Weights of a small mixture-of-experts language model, trained from scratch on English Wikipedia.
Size: 12 layers, width 320, 42.7M parameters.
Experts: 64 clamped SwiGLU neurons an expert, 2 picks a token, a softmax router.
Training: a variant of Adam for the experts, 254M tokens, 3872 steps.
Below are experts of layer 4 (counted from 0) of a mixture-of-experts language model. Rows are named router (the router's row for the expert), down (a neuron's output weights, with its number) and show model dimensions 0-79. Each number is 128 + 32 x the weight over its row's rms, rounded and kept within 0 to 255. Numbers have three digits each.
Before each expert's rows: a language model's description of what the expert responds to. This comes from a sample of Wikipedia text that the model never trained on.

# expert 4
It responds to: Verbs and participles
router:082127115164178135142109175112123146103115144105165074125113097105164149187071129147161120172161098089081151096111079131165157131135097083112107161174112139137129150236149168133139161045162089165097125174120118118208173105107166075122111183
down0:123146093183147125163158111144121201106176153122159142137118144085158171147112114159137136148089176173126089102118136148082144138139089085100134128181115129143055132112127143105107215138096094143133098147117147120139157129174110105123104164

# expert 23
It responds to: Personal names and surnames
router:087166092189125118137216104091157117114181121185096085138141150087038106095151122125113137060095135164117101156178124133114175132114120183143168082165152115121079105127123093124142108132138085089155170157196146136126094145131113154167187116
down0:107130197098132140200091110146087068191131142157108150114146178071121136056158197121095120117112131147146150133146141126108108162137198127128145110177120109074111104170118112092136106137113145210147139149149193163122070072144155115153179099

# expert 22
It responds to: Romance and Asian syllables
router:110128110156119120120173128118195146151136124103058102086134150125100094104127130173145142149127158142127126163126171158059120128185083163153119146104080073131103119122076092120167115151156137146131160081098118192152109160143133104121134068
down0:163190130153162159152188103124167151146111177070084128154153170204094145108147094160161077175109087138090141126154103155112160108146089161132168142106121104080103141188098080077088194099122062164150127153170122141150144125096116087175099070

# expert 10
It responds to: Name-initial capitals
router:120140139095110145058090192118139076106166136133053094130117147196132099130151121171108141079166119152145108146169137146111115044136168086199150115133112134149121149085082118216100119152091108167149138123124067103060129104136086096159116164
down0:163161120140135126131162124117113165091131153131175095159156109126144144110119137098142063150148130119145170166083172115122147127120151175094104105136113076158122141134128089157138166135163129176147210076134141114087098226145150150132139055

# expert 5
It responds to: Occupation and section headings
router:136146192091140093138171109159108111103150116129153146117162103135099119124114182110138194104098120119176137120123125140140117145099155169104101142170151165109109165115113116093129157124113141126142165188142161108108111142112125143165142041
down0:139155203096079047112092139132091117137153128110185121083114154067145088178115116129133054118164132113136155098107112110141072177157117081135156108184115150159034107089160156099141199161100150124122122156210101112137129138109169057165103141

# expert 2
It responds to: Nouns in set phrases
router:097078178140161120157104133166111102142094133093180082124149068087197137135080127154156130104125091102126126120064177088163133121179122078114147137114086095175114112180149209101167149150123154159073112123136111146210175120099124125102121104
down0:112059112096136147121109135113092111181144112117122153097127175091125073112090100110103103151099155139119187095172140094096122099083124124113131129146130157145095152103088142107151105112081122103141138103169161156206133113081137076144178161

# expert 14
It responds to: Line breaks, headings
router:130154127131093092113096134171180113130141056108157160129105119155134106102102184102128106163087104122131103130107196135115141086154166137089126129119195148128156128137120093171067119178144111102159168111183108105107126145071124138140081109
down0:116125126123145077156130122168113108131139196168099149106072193180143121130089078139147133157169119128175110092085094062133141145109169127099100115109130143132136195125153092155155125170114163175138180142098124120127091170138122127073131119

# expert 20
It responds to: Mid-word Germanic fragments
router:178137173138129195158106133088118091118099156153107133139099166089116074142172127130099170124154092179176166183157106183116145122096094143168099163072091108121182131117164110152130111125173119117044128102140105172157149128178158124095194125
down0:091162108078099080072126128128136106118136130122177138142144131088123152109118147143106133151074139101120185075157123136114163137149103156145090140135168120159045161098122078164162089182086163129106056146116082149155163136152132114127110146

# expert 18
It responds to: Determiners and quantifiers
router:074125180084137195138137101154148155139104129156159126072107131122134169129177167118115080123151126125056077134101055162167096054140097109168140149145105152103063126101112196214130170130116084147151147162119154103154120072126106083161074134
down0:123130149116165126140105095164090132118164095078165084104137071074088048140160123088096172152104181138067143046154172084107065057144157105127084166130196089121155125116128131139142116080108154144101068065147084114052089134116140163168112109

# expert 7
It responds to: Determiners and possessives
router:133094146095091156142144155094133124182084138071144106141063138168094187123160111167091074139086147175063107170117097110137119143125099102133139087178186143076149134102211108114101114105115147159176102136105096137131088116177091097129067169
down0:111078136146163095152092127148043161166120165111100182160168118134118116118170148123128134085083113107077126128117099093089142103133148142129156061125078090151086145130131077104104163155128142137124155169075160064154124082083130117135132118

# expert 9
It responds to: Infobox and taxonomy verbs
router:107164127093149106168086125151079144167167154150165076132157135137137090178193127088125102173077156093143139053142150125116128180101088077093069091133098129130165112118119117137109156092132144099115097152150117095177112135090108166176149136
down0:109137093130137095202136059180126087104168116048215067172135149081121124153125148101122058092153110116170169081091143129161140094102080095162156125110122111119126162172072090140149157175116069199171143145113101135157085180107085191097065144

# expert 12
It responds to: List and table punctuation
router:104116143154075146134175097120076111071088104123135124120137175145145126151151117176127104158099140096077107146117144115105190089173122138112201089102105116072143122134149095121110162069104143113098149130110071130101178128076096169126167130
down0:156099102153076191134093157178123121135124089121198126136118127083095077124179135103073164115118147096123180149111166122119143140111164087081191081176065146178134144112118102172145133164110068145150135147120116145081096154220110117113170210

# expert 3
It responds to: Plural and noun suffixes
router:161124076156126110144096126110166102164149154203129123161159070155054125110087198106140170146148153177195109122165151129090164152084176118149112112113202103166089169127124142118154053184158110180134155156186130151117078095113162163122193126
down0:100148200107151144107124127204178159114145172106081107136117129121108114072140216170162081158196146101149168110107151137043138092089145078168104162147146155154120133139121104149141190140101120102133074130147137167168120090175149144112187095

# expert 17
It responds to: Coordinating conjunctions
router:121110136138153124116111108151078170115136099083081121189145118142136119103133116135090105162094099132164112057139057094150185167129153177157124159088168169134113129124094164112125082101094161160090129040145175144099131101139135153184101201
down0:169182153125154155101105114143169174180107142148099131163138173144062116111157130104125095126139153166129179093131129147086101122145106089137129119107152135135112054106179112110138107132057150077156108167132167121153195156188107144141055102

# expert 8
It responds to: Institution and place nouns
router:177082118162128157158174085072145122119138177187141168158136092111117190114102092087118203113167142129150163173174099127138110170170168107070136124136170091140156073108120092110162068178115135112149116141077139154104140169136123152086136120
down0:077111106097127169094092129131171131151101137133166140144094189126171103108100130144135121181100148171130150103126157167120070109174177116055125131113152168133118112112114154104125127099141191100133123106111117103082109110083109127156199067

# expert 11
It responds to: Mid-word name pieces
router:090125092147173139146176129148170126083090115156119054168129130194116109103134074132103157104168143147119095144175089104150107173109113148121117151151097120127106078174090174133173110120187133162118099134123154131196104138143164079107090105
down0:090103157048174093148111157136155155113117134150105183202073142117068078112140097156143086111110106136157100129128123186178130148129137075155147131125146110096087105058122077175139208079157118166095111174173132079185107137128123128120084131

# expert 0
It responds to: Pronoun subjects, relatives
router:125167176101101114185105127154149100173055154045108163085192119095112173128140145144165121095090110126128131117043135118096108096142131166155126142129177114151091056130158157114133136153118123117111121120149145093094161130155122199157163096
down0:198143168115124149098140115174179128145120179103119080191133082167114098151160100141110135133140130213147140115119124095089138112168114147157064101126124067056158101110068197165114156111118209179101148115133149081167101130104149110111106117

# expert 16
It responds to: Capitals after punctuation
router:171087123139088113083109119127080049131120066116144161168120132169108101173096142172095154115182138153148132125116155151150121109124144089179156090128179121135140115098097098105017158095082171162182084131072133132110146076105094171151130149
down0:158096102119156117141129119144088160153161136127176167156088115149110111113126116087150139074088114114094121204170068137145115186111131124074169131113107130109125085205144163146108147125118131113085122157098090113122141121163122088162145182

# expert 21
It responds to: Numbers in tables
router:113149075089108110082119139092146178152201096135140173142117153166081121123134143091151131040090105169137113104184166079056091045082173204112142139112155077073129091131116102116150154168106124085121190151173142175103107125096120131100131138
down0:124065125188110143155103080102127149125121101119076072141159118105110178093143106090125110111159093150170094196139067131155086139121103159142065143125159089128121202144149137144170148144113119150124118153142153162074123098185160131128161091

# expert 13
It responds to: Table cells and headers
router:116130147133190116126148079119100181184073185143136133197122150077133076032172150116130097112148180084152129062150127141139146166141111172140059083192108113129086147086086128070105131163144116084131127125177160101139102136155078132165200086
down0:179132127139167079103155183111154083139118163188141204122142150133130166117134122157166095116122112148139113127131114134144106167174125134120101059096123138192092139157140097069165143098067180152109165181138094075172128164148115115172161123

# expert 6
It responds to: Prepositions
router:144127082166113154149167153134111199138117092107121132123099170065168131152133055145096103115170174093102174143084121165152161099053107124173147133153077181102108154111161101095113137081124107084185134097095159111167148132050103086039067120
down0:148080145184124153128217214098106152134135153077142151123029153155139166136165148129092108128114129101123146187150102107089122108143118151104162156117111166180140120142160148108101141160063092080090149093072107093188123129086147150081132144

# expert 19
It responds to: Clause-boundary commas and subordinators
router:162101097123179115151146088169109187112178168122031161041127151126181143122119134068125102174215129098091122137110176107086081133096140160138132138081137137154181185101165134103119093100141193109122119088108124157108116155098143094115147130
down0:101157089159089147156174178092163075164162131186153121086103163094081093142140067149082129115175062146133119117142096131112098158123072175100089153119153075123093144096070099086171208165175113123155133124082076117144062108128120110127141112

# expert 1
It responds to: Hyphens and joiners
router:113185120138124106069139099179109116074110094130136154139128173165085090051139080128150129128071174126108112125148194123105213152124137128117114116118136134074116132099088078146071081129111116114144113077140130131104145171100145183169165130
down0:127120168203130131111128137143140126116163092087118121102133202124093115190117113156107179124056091132168082152088068099105150131127132114171186106132122127079106173140087193121132130151141178158122098193120130183174134089111085079125125103

# expert 15
It responds to: Years in career lists
router:162188107093135085064104139132090090118156126171166174139171075132178143123173170105111128155130105091175152111121114076137092170095149173113158119141084143123149091121132137126156164167134117102117082152130105092090094148135150150124161113
down0:104122129135059165104132083149140097118127155135137114089200128125118171105118132153087151153118098110105181173115101091144120131109104128080105166134147142145147172129170163093106145121130185149066149156122165125145141132149149112129136114